Experts of a small language model.
Size: 9 layers, width 512, 153M parameters.
Experts: 64 squared ReLU neurons an expert, 6 picks a token.
Training: a variant of Adam for the experts, 1075M tokens.
Below are experts of layer 2 (counted from 0) of a mixture-of-experts language model. Rows are named router (the router's row for the expert), up (a neuron's input weights, with its number), down (a neuron's output weights, with its number) and show model dimensions 128-191. Each number is 128 + 32 x the weight over its row's rms, rounded and kept within 0 to 255. Numbers have three digits each.
After each expert's rows: a language model's description of what the expert responds to; "mostly gets" lists some tokens that are sent to it at least half of the time. This comes from a sample of Wikipedia text that the model never trained on.

# expert 2
router:095119138177146135191106106081133156075116110205136070155174126058149160078131083094150109155170143145123170137106129127110100140109121154095214148120100182100127126061142103166134124146152098
up0:100130115089179154147147085155132048154163162104125092108070101213068129144144147190139144131075108114125136103105112160097135100159136103116151204080063120188189109122087099095150214175058070
down0:189129199110112141102135152068167119134199123113140184154152111115139131062125064149106069108170179163199181108148147087155145111171124098165076141152155116153092075155105193117109099151080082
up1:112166118143143101145080105158049146098113130099164107173036158128129114116119108206169216124121168150154120120127127184172150103149113112187192119119115137189187171129098132175126173144116172
down1:130151120121058144121145129183098121163137138108061108115158162175143175135093071128144121124115190127135100143181145127180169113177110139146111100131156121166130092083080105111155122099134080
up2:216130105099147117102190133160131130112100121098082090058116106102125142156099140142120131138156165123124128142126129132138119136103136161111077146178158136111099099124138128147106112154082082
down2:170174147128056146087180086117137142105161107106114073140090182150127165141199127112124144162098129110103118008088125100136145113145155131092145189178160211117095112154060123146137121181084184
up3:139160109108066143139092115170095152115098076149134133149116133090124081144064093157104174164136155111134103195159109144161076073155122099181161101113083061132187163135033102138105132210169126
down3:130131117129139104115123108071137118137136074135183160178125150070173085095150169142132133111122116064084073117126149184145135139138134114112086168091172187154178145160176051141111171080054083
up4:150144128116146135155140083143107145156129119109175142173125139180056141147067192087127141135072155128090077163130149110117143091126177139134109148106173151125147175143131163092106140190143125
down4:134089134158078116162163114160145111132128123147106139149186158078127097164087147090178163179164122148094105179161082109148145068096161112120139144140120100139199122086128110173176098132141178
Description: Word-internal pieces such as tou-g-h and squ-ad, decimal points in tables like 31.30, and copula "is a" in biography openings.
mostly gets: " Yes", " Ty", " Bad", " Born", " Category", "Ph"

# expert 45
router:076098159146146133178135125092143147115093119199139095195161140061131155078174082094149086160178153141100189175071103109096124184093126145105178150077097180127095122072182131139156084156095110
up0:135139111122166134151071135158096069159145131172122137194073089198111100133192125142151198134078124107143120140105126141072136123167125128098146140104106171186164121132074137115151167156041108
down0:147106134121082114055135174106100160179151095141190195153155083133146167085148082132159097116190102152128187090087137120125159138104096130171130131078157118143093118156116145112162068148092169
up1:151207116123137095172063122154043161107128118142146142115070107128113096126106104138138195155144146126149122117154120167158219119131130110170149146061111102141165186177066125146127171150115152
down1:089202105134159060108171117131085097139187115117100117082160092185134180144121137087065126108153168161143101164103134154133120154169168175123146147090121116134142129096079114128102146156107091
up2:156142125142160066079185195139162133139159097116051039058088135113133127168143108119131122165112101131128137158165105095162158154130151137092076163164136123144124087111160136090114104141135106
down2:167144145046100108114191107119151154148202113135126094097133175125124140129136108103109137172062166123098111029145108138131153096083119131112107168137188197137139091119148106168166138166141146
up3:067125136130073161175088060131106203098087124132153150152119118063101103121130132161166135140150137118127079200139080125151106098113122090200169146175130119160159131147031116088102138126152119
down3:093165086094112110134107111119130085118097124181145182124073181089181107113134138111120138118104168112175069159116123121143093138143071178179099153113093153150146158117157103150179186100107108
up4:096131134105162122146171074135106150187180148113195137188144124176083150155069199076122117159106169143083095152104188147114138116105158125151112149113153160089136160165118181096100136119149136
down4:088090153139138161159105124106118149117111167143123159140169102078135105131098161067154170201123171091114075193111102183185139134099151111139165121159154099095155120096142118173170120140131125
Description: Suffixes like -ous and -ial completing adjectives (bituminous, fabulous), and modifiers such as local, regular, same, new.
mostly gets: " local", " Robert", " regular", " Valley", "ious", " Regional"

# expert 40
router:102099171128168148212131114084161158064133087185159098133201115089131172113155073107146120175162163151123170145103112117126136148102104132135147165105101188116101117080151098141172118105119115
up0:122126124140128142130151088130139090130126176192154108141046108199084106129116131184086168148111150116126119165092077137046155094126107099126142186139137170174161129195115139098147164126072063
down0:177137133141104115061097115073117115139159130113152135169182145079100166099099073181113090111138140142179133149128157132150194133088119120212123148143133131108137109098136207104113066139108130
up1:131182126110122103161053135168081143106132121114167094117082130123102140142108114206150179125140170100164089100149132143145178100135106134161166106104067109141181203163037143148135181151105120
down1:134118092138095064104185116114113119146108131081080114101113078170082189095062135134124123110097135157175132146181157115107164114121145132148121107071147101193164097129080117082145095124104109
up2:159128068130124113093165148171134146107126115097088078065111133094114182145132100120118110119124076110120151175152090138185136152092099142134100146145131131129116125117152124120112085128106102
down2:153102154097130053152145111130180117108172073123104112108124126164136155129140089143144138157120128096058074043082095126181148110097152143107084198142137211146089139107126123145130132169112131
up3:124100119121087157106118055176071149090095107144127133169139136125120129132058122180128135159148113064117090196094124174141105084124140098153122056158101103202163152143065107117112144164150096
down3:142149172134095119030096133099070079107073143138155133188135175104143120103148131137086121185123166108152093115095122155125125146134115111134135155101107251129155129135129127146141179078117097
up4:119134141118150104142133078111111141204171139135189129176143138189079153184116172115125131160091145139075074175081148136098146127121163174163129113138159145087119151124075138123086146142175195
down4:119077158092176139145162116144157129125167135156155101116167114161117132143121166100186176178156176133069112177078104139139090075126181122102150147103151135144107070073088092166174112121151147
Description: The article a or A, hyphens, and single-letter word starts such as m, b, c, plus pieces like opp-os-ites.
mostly gets: " a", " every", " least", " pr", " A", " extra"

# expert 49
router:025095160156113134172129062120134140098119111168108072117172132029118187121124087113142099179181134164129180136138136115098112126110114141119179190084132188138152117119154123175131102117132127
up0:158095160091141118163188053099135099183113138191158105142133128152121173131118138138185160109109119056097113116100118146085121097187117141115147215072138164161170117099118149113098164163056068
down0:200116154166065128105063159086121123160144108133159156131203111106130112084094020165186131045149123156097181133134143083156137161100100119161172079123123074120147077153168165149162083137085145
up1:138204143129142100139075132165077152112109202129191134164044118125124146151150094181099196136120126122156109120120130191174174086124078107131115106134077149137178182140065193171174183173118113
down1:141153153170117130136240092170047100151119163045074160117077133188085246132084129103115179112105106124140183140092145122171176109146128175121109120114123119162149088101106089129186138142124068
up2:180140106086167079081188140154129136116114145096090051055147129090094117163125158141117137121121054136164139148144071123216098148076181123132098120198128086139126123190180138120095133149090097
down2:143116097104127109120153143123110123125165108118095101117084153136178172196146155145122156156101096140082138073113123157166083100112103133075116185191167216118138120116118122105137130171077149
up3:020113156162045161122122077170119144129149148098127150119127144067143049127089144185144201127207126122103044166121090130169089123118107111130115120148129087181132127157082153166082169196137119
down3:149113150122114121111169110108085088159123109145184144168114151120184113091125173132062121120084148174150088129075108108184085188092141115125064115106141179186168143112117091137094129100134160
up4:124186141074129098119169096125088159189191133190187111118126120145061176146045164100166126152085163166103102161101137122115142105094119154175114189106151165113134158142130173099060149120131182
down4:128086154177149107165114098146167111207106119141132148137145128109141133130097162074164102202097071145059099192103098142195145115144142084130167192106091132163096105066112123163137130095131152
Description: Mostly commas after clauses, names and thousands in numbers, plus the ip word piece as in slip, plenipotentiary, Tooltip, and abbreviated months.
mostly gets: "ip", " Jul", "rap", "ept", "},", ".,"

# expert 8
router:141101150159138112146124125059145121111125110204131140138189137063130140110152097096128106133175181187171179150122112108106115138080095163112166185110094159153123116099159091129123096137119137
up0:126147124081165082139185107162126065141128153176113119139141119197084139133137127169081135121086096112144095125111086145085144101179108134121160187134120169146155094125061125139121158146097101
down0:158108099109133162062102107091105145131153136094156154121154116094134156082128059153157084148143147144146152178107187096186100130121099093154113142141119137141130087120131158110150110127138149
up1:147186107143142098152107162160026140085105156149177121153066087117138146124126101178135181146163130123156108082115131169174149073141071133149188132154077169138161172146055140129150177157127163
down1:145169117130139081137170118121127069082130140058097098110144076205138166125083118111087174139149205129151134164130104077169109151168132144124130081125154096199145089120160150098181142131114135
up2:111119108090129125157174122163108170114136141125128078142065120072153143176142100113126115161083095128159105174163128181150117120090127120092087169154126091122119078135143134122063120113122103
down2:140152085105080115129138131118125163137135122145085089108090075104128157166123114104121148207075166098099138038112096103147126112129147155104158093158109172165170093095115136164108140214137112
up3:112116151136107155129111085133112151159083057106136082128129118091138134138077128125107151153120163067120099187135105119131087087162110104186122066117135081210161143128062094112125201164167126
down3:153153147098095119123136119119067150113074109204115194141084149084209063077105199120100145133067181105132072123093164178143088139218168129127115152148082157132125160123169094154117186053087140
up4:168164171097163099117164069128124144153179144145205104116129115141050135145066174059117090137089152161120101130115150145123134081095130119158060087137180128120140182149129150083048140145141163
down4:091083151198135109115126071130152152172121108133111107152131143102104146154108174087168115178114150113128102169104113150181132139114178069111190189145112093154165102057119136150138101114140152
Description: Place and position words like occupies, north-east, near, separate and State, plus line breaks between items of country or species lists.
mostly gets: " both", " Arts", " State", " RAF", " maintain", " separate"

# expert 12
router:106108137161151114159097114092160153072126090180138089139165109076122158119131073107109109150167168174144149137091123120093111163098100139106183166104093183119073136093141043141136075154142080
up0:121142130098142076128143093175145097126197179110103106141063073150126134134118178165093194122085153137116147148076106142141164133132126143112118160070151160169175137121067125116146187148062065
down0:136098194099113122061161148066083135162144085118137168201143153076116155079152108143167105106139117157139135134142110173176171128109070139149114142129079060102151110189101162083135114092094113
up1:094184132128151119166079124190065153097097111069162086191085121138100120138159118221121185138145161143162121149098097167171161166146105114173105113132094149160138170105080125168142151172131118
down1:122128141113110125123134096141088093151175174054097095087106104159110124114137119107112157172122133123174098148119110109117180117125122161061119108182186145156117101103111100088124145166119110
up2:124139106152179140096202137111090107121147107150079099027102078090139155165086136151096125151114116138123158182147104150121111159094117137117089139111145112129125079144102123111073127118100116
down2:143138134112119150110166076087135119115145099115117114156104127113138144125133152130114095180107097100099105064079116189188146124089149131077114186098138178109155140129086141135156159149112121
up3:136129109131089183123129085129115166087105109144147138103095107124137131105124146140114135127115154127128085214144112168169081109151115109178156101187109097131167159145042125088109146180133135
down3:078125165090142128162125118076115098142139106152162111133105134093201091081140178107087126135092125134119043109083130179087124188108097073139073094140132149128149146140159093165116168069177116
up4:122142103060109085125117082135103166141138128168183120155136132177089145163059200078135137146098157184043070185122155136112114093120147137151091147101139137119124184150155171146049129167186164
down4:098081160161125137145146115122125103158147164120128125165167181108116129161113154113155157196118140166082098179148121139177118063109155114180165132127113142180126101079094176156162104140162142
Description: Head nouns and word pieces right after the or this, such as game, team, place, line, and mid-word pieces like surve-ill-ance.
mostly gets: " game", " line", " match", " man", " track", " person"

# expert 44
router:150078102110104108224169104091119104147162188202164156150124132112094190048064112155088125154098161128103150172088077105133176158152157090157106124088132174160154093165134162144164129169104073
up0:088160126127148087173175079136165078125155135124119082140092133168103139138094213194087137118080123147130107155119091122080171081131105122106084216163128170179179112175100154141146188165055084
down0:143140109123104152112184131101094142187111129164161139124145119073140111110129086177138111123122091153173149101133162066140133141127133121180187132125176093106099092156162114120155107084146116
up1:162114095158155070164081168145098135102108142137214149167079130109105168124126115126181193144155172085147095099124140132159174119138069109143121126115055139138164208155068140145110184176144162
down1:161157162130118089086180157098115054156173112088093111083122120181152192106130110095110166110111177163139153163138102155177155128159061091134107095119194140146151118092126113075142074137138111
up2:175115087129148146087211160146127158173178106118112065076132138109055154192131131122140128160098125116162139139155132060154084130111112164093103125166172135079129126137187191083103112134130072
down2:132145136085126099133127125102161089123163094126128109101142104104152150141167136099175115194075124109113131074111088154158145110108091190065141152133130192093116128137142119107111124151080124
up3:095153146153078170150141091152067161112129084080116148126115124134122116109077091166135136154174152105143066208088103136145110072126092101214142083170066079151181183100050156131135169185141158
down3:078138153160095110083141115092163169110167077145114122126125107104198102108132141157133135126098198157151077175090072200179066117152123124129094143097122168153144121078181095144143205137107118
up4:123152133139154137162171082128131142168149140126157115179153100157101132158051190112173111138076148155073089150097151118136126105135182151146102149111123144112109183136130127090081153171139182
down4:081142144169109092130114079108180128132155137137107144102138162083108114116083103046130036157150129157144100136186129154161120119128116142114116163161123135138145085086065131123166120069144192
Description: Commas, table pipes, semicolons and closing punctuation, plus "from" after verbs like abstained, and "as" or "in" after naming verbs.
mostly gets: "};", "),", ",\"", " from", ".,", "\","

# expert 15
router:109089150167142131156092110085148145095120088192111075153159124038133161111137059087139107162172139154107160144114114100126092129100105165115177147124107189118103106074152085154127083095133111
up0:129113153096162126119161100140114102150162135177125064099038108157069130105148158162132167126035130095095108117137120161073185096137131113071156174125099194168183131111081139097148191151035072
down0:134161162143120151018183107078121129142193164102144141127199110108149124094142056169190121128140129148184163106147150153149105136141120103162132117137124098150081114162147157109190104141080135
up1:127226153132115054154113110152075183125153158116168102124032114106089169117118094162168168159164140169169070125150128171197173093156095113155130113101109096133173219152090142122133167150115188
down1:166167141151106092115200077122097128151111097050043114089111131129150174158071073067092150085107182103166140148133146115107164138130135104118074130083151127121152116132112132092165081144094134
up2:151123147140111129072170192135159187157104148150098115072120061105100193153105103115131109131098122116141137192127120145156156150126144120132103143128116144133146090161129150081102105132093067
down2:153133125135150094118163112106090057119136122132059089139147187106131172135170117171148168178082114085083118057106140099125144137153119126103102112146126207106108092110132101156151125125133210
up3:112133105139076187180105101103066161081090111113154147131107124129102071115117094166105155142139142076137102240109090125167113083128103103160116122168102133163195106154040130098030210189095153
down3:138136192099115140138098068053098111099077114162142115131117182068178071096129155147079131128112139103173049118094149139183110162179137098162077153080131131151136147112155116156131183068114158
up4:139196156134134116188192087127097123175154138125198140174138118160073185151076175097135130158123159134093077148113171105136144082116158142095112150144165130075127156170124157135067141147160170
down4:113057137171117137151174088154123099116104140181129135123138089092128113120116188104166161200132159153113132159170120143162113107064203124159173154144148092184135082038137112136148103141127097
Description: Pipe separators and zeros in sports stats tables, the article an, and pieces like up-right, repug-n-ant, lux-ur-ious.
mostly gets: " an", " fell", " put", " serv", " rem", "An"

# expert 17
router:120120175141110166187116101116149158096120094191142109153139112071178123126129072092164121141187191155151187145134107118097097141100092155104187161117093211150136131084149070127119092140110081
up0:084145105084176091154174080170109049144157152128098076113069084170095096116112180190129154118054108067136076135149096145131137106105167166107133147087119171137140120108077152161159196173109065
down0:154170183119089137066119143089143157131120134134127144125173067105181099075102043130132097123163093126174131079156156128142149148169088130115147122115119102141100111128159171118156103109094149
up1:123179150085144108149099174168093149068149147105180117126092134150125137135092112189175183160140139115129094131143092182210203066099124133150154106112089100137177174122080144156164211186135177
down1:127159153159115080113192138140072091091205149123038133106122094133081148132071084092111097097095193143180118136120116119149187117168098123134103120155133130157114098072112102100164094133158124
up2:215097129107098130129196145107145196110141162121084171099094095098142185152133161116134117144120125074151125148124077091158136143104114138112134132186125102116130121143170127089091098129065067
down2:171150087109139132098112193131137131110166102095097098074081168152136134148155160171092131158077088049120149051119087189132149103089142153076136146164135176068125101163092095179155142190104135
up3:123118153098072168137129071105079170132113094148150173118111091140133110140115112150110145157151112102126091203091093128164098036167099126142171114159086125145185175112067173117079184145136105
down3:168140111117170126110151108124080055164149125159167150149105100099193106084169178133164116133151138167178076121095095113143122158122095171124091127100123111158105145120163058156123170087136135
up4:128144154106147115168141072111121123147180134098218137164078132166072143155080188095112129152127152139050118126099152103154128087101120155133105137135172148093131122133141160127111110186119158
down4:055143127155129182109109085188109174104143135160129121112119143130130100158119136095169156185130191122057150131115135157116114038116152114107182121138115150128127074063100134137137138137139123
Description: Years such as 1926, 1943, 2006 after in or a comma, especially in tables and dates, plus stray word endings like her-d.
mostly gets: " 2006", " 2002", " 1974", " 1960", " 2008", " 1930"

# expert 7
router:071085147190129129173113109065166158129107092186126124140151109070155147124146079079148097156194137145119165124101106112105123106099101140095174147092105182129104150127154100081120114108117114
up0:061148156125174115118130129157148086127161177119084132144121137145090142136139157132133177103088123109120079151130063160068151136136149104100159177125185161203214156144116157100131154141053102
down0:189107190139147133074113160047104106111104108123158140136183138117130119129136025138123100105137120151160157164144143102115111108138107181151168169082173120090122108172093120096093100129076120
up1:176185109140113109128102116171015135116116152127165115133051138087132191125098090168154237150146160117150133128137116135177193094132105107146159144107051152135147223149103133123167166166104150
down1:094212142104180112142197079139099068130124149083066086115123144185110142152097115136065131103125166101232106173144131126090210108147154198121142131113112093104132112152114126135107121131101142
up2:126104123153168129099235161120127128134119103134138070085123122090081190152095127137130115133130142096153163168135108066136117143121169130145136128125149112113097107148120130141046106145135086
down2:182135126143117081129155132119156125116127097115052102135120144132120153139151110139171098137124134104083131084087091151114159094091131210126136152099129199078118105156083112157109107113124132
up3:113076125153078169125115092147076135081090107136143153137102089100114140169066155144080152122141154075101100223088060134180094073142099082144097129165143079167157158150053123118088158183136149
down3:114133103154161119080110091157119115109153123196129143157134135115206109130089167179089134100128110099148044139120139142148116154112122147176111136175146137170147169143166097152121132048122128
up4:181148147133148094159154114141088171172150148148232148164123115157086141145075173092103095127093171150074078154132199114117135131124146139157141154125141150101121175162105173118053140144146142
down4:122107120145091121151098101165140096113106168169158112135170122090086105128127119098147135165156085161044117181118088196208192098122135112150142136134103081139121054089134126176200106143139152
Description: The article a and of, plus institutional nouns like Festival, Group, Project, International, and the second piece of staunch.
mostly gets: " Festival", " Group", " UTC", " Miss", " Sand", " Yale"

# expert 63
router:035132160175141145170113102089144135106132108191106127138183140048143171127152092087139094154172161150124182153101104144101123143134126142084161153090113156164099121099163091109154091086121094
up0:067108125126202126174107091163123049129174162158104074152071131208132149149147134139147191100087155098132137100127082135067151069166118104079118195121125169152163110133086150096144177157037122
down0:173157172119115164046166142077133126144191160146139139153130133129172120121138090137143087087175125184143158134127166108167122157134084141174136120123100111130121118152118171097138070160088114
up1:106205088122131129127071097189048139080087156097161081182088139139117136128118110189166188171158126134141097137096127185189190093147110114148149112124103088165152159158112123137131182154122172
down1:144189072146124085115175100153105109108138149100075094071137156178144170171096173117092136134142152142153113142087156184104132131107106172060143127117113117150133151140134136101128060131097110
up2:165137124151147115094203187164114151097132140117092085071101105146096150131105154130090120135101100136131138135166112176126134103123172122119133147128152145132134128189174124115092113139114096
down2:161090132085130122089106136106140097112194098142079115132098144200131193130159142079116123169098178087118161061099146159158124092135116191121149156108100203104153107151138163098149128126112169
up3:107118126144065163120103054144025156075115122090126145162102146113150095138034134155131149169135102103109067215119074155194140077136119110141117083160124094190167155182052102150118146183157131
down3:122137113177147100132115117113103091110116131164131173135114182072206151070123188172063119109135149152165058153114123167154098132158126139133162164101112206177123190166186134140171188101093126
up4:142172144143111112172128103142103160140150144158179155167138136132100152143089167061129111165104189157036089147097134086140148107103158121147117144135174149116158160154106205103096127178139182
down4:080149107141098127179144098154169151146158144167079137164103124078136104141089170043150161196136140118096132149159116136169127095090172179113157142169122118141163105084140123176188115127147130
Description: Past-tense ed endings and motion verbs like moved, sent, retired, plus the after prepositions, as in stuff-ed, flex-ed.
mostly gets: " met", " moved", " sent", " get", " retired", " renamed"

# expert 31
router:060113127173181147160097137098169154096114122206086115122172136052177170093148053090143098162194143134144194152113117115104097125118094132142177168099129176149146098078141105133159118153144110
up0:117135110084152085143185117176119086144168120150123096138077062164087145136162159123150142139062095095105128122149078169071155123147107131116147170094087149172161119153103168120164160169059134
down0:163126139137085155050160122043064175148141162128134127129132126088098131125189101140171120104141087148109153114106166108165126098161138109158178101099065097167146104171146163086147112128127103
up1:119176115100135149149121151159080135091114119103176112158048126134096131141100107215154231093129134129143101110150154173173162101173078115137139087101111132135158163152107154172130198170141144
down1:134116126159080124079137116123103090147143117157125091114110151163136145089097111074142144080116157167127196176104115113127156123163119090129126079121129148111159107126121098082191058156050119
up2:186101085137142101077183174153124154118164160105102042056111141090128146138155142128124115159105095125151141147152104129166084141097174156118081162215118125154135105154175122088061145152133148
down2:113154140102134120096143115150149154154113114144090098094133154115094111163133148123157141143062096117112110080097149166114131140147125127105149178130205201072149067121128183133086100197137165
up3:145142076122104162174087138122064171101088147109143177079118127099138069154079079089120141146133122044123124182088136165205093068134135110144120144151117082185161124136054126109048143234162062
down3:167152154150118143122121160082106076158121102178170086145156133091213133097104124126145111085097160131149084173119099175166095145163101150111060115118109128112120120140163069147144194036101134
up4:151156135119100108174141138126106166122194169143186135159129136189103104134042204078104134156096143123097062134140115109106164170120147151139112117117130128110134168155141142063071132087139175
down4:142060117146115150116108066125161164128134153152109109154127172080107151195084157087176136218122173140098069124140084140178130157124176118121157161158150121109126102058115140165145044137145096
Description: Semicolons, including after parentheses or percentages, in lists, pronunciation guides and tables; also has and have before been.
mostly gets: ");", " million", "%;", " Ke", " Te", " cover"

# expert 18
router:078092154179126160159097131096169155108138128182093125146129149083132198091174082081132113184168159110125136133110118138104134128108114094112167167094114182131087097067138094159124064114130107
up0:072091098079125071123163097145132077124139149156124089132096115157112134155133170161135186127109128145111117136103110168032163111092135109125105189107139181184192149121101133132120179142077097
down0:129111158163104158109139142074174151141167121118086142142124129108132125103100087190145163124144177156140144127137165082111090143152090149126137112125182122135125080164121166170137109156080140
up1:216191099118115109101121122172110117092075166107195101167052124115116160133107112193179198158122145134132121137108135144164163100144130105161106145135049072136155190106072131145118169164124154
down1:134148109118132090092209099163087098106136146052112113053124136170139166130144144155111101130135164134209162158158133104194157134126148186096107109105149155101088080094137123093163063200121105
up2:169115116106117135114176214146167151111132129145106089062108076110115168166135104145110092161088120114146130157148133144148146121106124137145094167151118110111117153137159129091073113102131090
down2:159128125106134093096180111088127075127141130135105108092094127107096179139146091122135152162119113128097146023085087132158238123109102153139138158095187181125106110135132081138131094142131178
up3:098091137121115145159083050154077111125105091108135122159128087097112110150099142159123160176160112108106047217133086189132127072120155110176135153148063088173170191152046117122024170147149133
down3:077184173099122097134102139096089092164098094166225142187104128106181063127141189126121099122097158171171108110131109163150118177154136151194121136076132184206149153120167093172143183105092170
up4:120175111096136120140143076120087146192114129130176139179120115149064162144060173090110145147117140182102072174134171090130156111106150164129118157102123112110151170132146161105054125120150136
down4:145091140136085158133111117144215119152170171147098133131148104072124125165099131105217130169151120131121083154093101147180114086103174144128096123109129112173171077075169104170190133148156108
Description: En dashes inside sports scores like 0–17, the pronoun he and who in biographies, line breaks before headings, and the "l" of owl.
mostly gets: " Cr", " who", " per", " £", " Cape", " Str"

# expert 3
router:087093188163111140128126100092170140110107163168138123131155091065145131137154068095142113162178149125171196136107134153098092105120100110118160184094068172144087131067127080106151101122122090
up0:142104109093167135141190100148125092154143119141143078115093101169106117134137166216145159096038110126149121124132129178102132077147157131067156155133109153138123100128077103073161167155033067
down0:146099150130100150083116125078138150172148140106137159163150128073152151095144024161160123097144131146134131101139183106102134128128081089185179163075113115133074108105149137080132130161090093
up1:108189102133138089170103097190047144080099148119166089131047118098119144122126107204138186152107188170159086124123104162160174106128096106154147116107080160151162149119114129100151158161129156
down1:125166122130137084108198096139091070116114125046068127062121129167110179145108121105115140101102169126164144152110133115152191104109150141123100124109137119133134096127102117078169077156126093
up2:164110091135130142106208177173140122104144138108081113104135107114137137175114157122095105163098132116117140162148089105150080155119084107135100140135165118144089098132145127154080097110139075
down2:161122085077141052122125098107206162089146086140126099128073148144114153137140154151138104194051117124110140033126103097146152079135123142171141191170143187083145184138122113132127160115100097
up3:091144146130043153142089061124097184083128118145161127109094111109131107144100122140135143167140142069141098168093090168141098079103096098114134141160117103187178132166051103102051167193156130
down3:116112147137178080147142081055131105098102140172180140127103166079211127089145141185092143122105140117171080115086144182167098157148137124151075149124068183164146171107143068160124198103097120
up4:129145155113091099154146072136111144181178147171204112180102144127059173150077197060147129139124173161074061180114156114097155121092149123121083174148165164093158150161133167101089119158146184
down4:126097104115108147102145100179183104131166128148143164127156107110088127169115171098190138204159109142128134156171086141169117112086134102120162151108157107184126096099164119125161109129085124
Description: Line breaks ending list items or table rows before headings or new paragraphs, plus some verb stems like owes, accept, awarded.
mostly gets: " wanted", " awarded", " 1895", " achieve", " designated", " favor"

# expert 5
router:148113107092096120162149031143119078131106160203149158102112122131122146078113118086119142143107154167103159123111078143157123117124140078153119122160105166166144096136137174117134135129103124
up0:100197158102182078154142090152131083109163147144121081157082089218107160130157185142172192110118159125122122139154157137057144066131128082079111143170155142178168105176110142137157160150095129
down0:137128166111134117069131168071107101163139138174097112145225131151176139126119082152119062083185102198145188137104182095164163115113149092142125121140159107134100153141087115099182134152132095
up1:160188117141121145184111132147102138132127170115164113150105133123102183147121084186158189130154187128165095129131134166168172090160066110180157069122079160119173190103057155141139190149121133
down1:117172117194144032093170093131081100138124172085114140061141134156093167154128119099160161114115166138122146168105128146127143138120126136125109110106142124068134182152087118140115107147126131
up2:152156083133195122112146143151151130099095182134096091079112106095121165184096138127135103137112143135190142182180100088154118129105125115143066121148157102168153091148165157114118123133096130
down2:173126161136169122123118097084133129133140138142116091112165165175161171146123186132151118127109085139077136068119103134192124077150112132126117225162169236133103116083143127094151128166091134
up3:123103120134088160135130087159096121125116074101149101097170161126095097128085117144123181168137134110121086203110085145150095096131087113172107098177106101159138144143024103091101187194149107
down3:121136153128120084122147077105112128116112143147140081141085135130162072096088178112091156164101116141135126160077093112128137118134121181130114128089125153125134138137134080142103168159044143
up4:118201155118136133112162092130104133164200158152161105164145122130121131125066174054152136152080175140105091211124152091140125129117136127117088120094159168109148168125145176097100149148127208
down4:128102157142108146146126090149196102124133145138117144141146138092155079134094157064132139227112122118059089140106085119174150109130132105138148172146119091147112126080115116202126102123138146
Description: Sentence-ending periods, commas, semicolons, line breaks, table pipes and score dashes, plus date and number pieces like 28, 18.
mostly gets: "18", " -", "48", ".;"

# expert 10
router:087127156169146102158076124107126168107098112186142155142169125064141102128155057100149106134185167144109130157128069074117122132086142147060139154125111181138112139106171093111188067070114122
up0:128135087119176109170119114198114102130120141133091097126052123140108137141126168164131164133096165126125116147117117101094119154132085118082149200095112165166172091175081181139183180167088083
down0:167132172139119110068101165069104141130146139117135160170174113063095130079147041134144134128133117078146168148136165096155157102156117136159167088106129144173058053180136167110137120150102080
up1:183194130110126065151116146137042164082122156107190108113106127092072152107092083155160204174145152106188135128134120172198209115126148101139117114094083128106157147140101149142142189154140184
down1:133141125129156075099143109142103082143142141073075133085144099188141162155095134094128132134104168143144158158087095139151185128123135125093094144125164127144115073117106074117137092154092122
up2:149112137098153127110187154117131138130163120099080102056123119146093160157098116130138124132137133148157135154123132122107079096078127118121107132113176098139102115161140155131111098157116095
down2:162134103102141169046199146090160126147144056147099066080101171078158148150143166151146092158071111108105106117129148111170130122106176156095097130123139165116118131117068126102119128112087142
up3:131061136120092162116089078152093156084134134143146146136137154110142089134059121168133147182147107093136075188110061189140082091132118126133150123089072143167131140123026087087090165165130101
down3:082143148119142129113127120109051081118049116173178157131146143123229079072086100127120123154093152147146076106129123148181124157140087093119143094095128171210136109127146106164081209053121146
up4:129181161094130135157177092118130166225176140136215146180121119164040159136067193077150141138140141129074107180137141104124125105115170139148140137141128167096129224140128170118075124140149130
down4:098074153122164101143147061148159142154202129118143119155104124097098132157111137102148161207116144149156091168129121121126105098130135116121144112116136119199157081036142126170164094130164124
Description: Past-participle endings and descriptive words after the or to, such as embarrassed, surprised, killed, captured, young, white, old.
mostly gets: " killed", " young", " white", " noted", " old", " kill"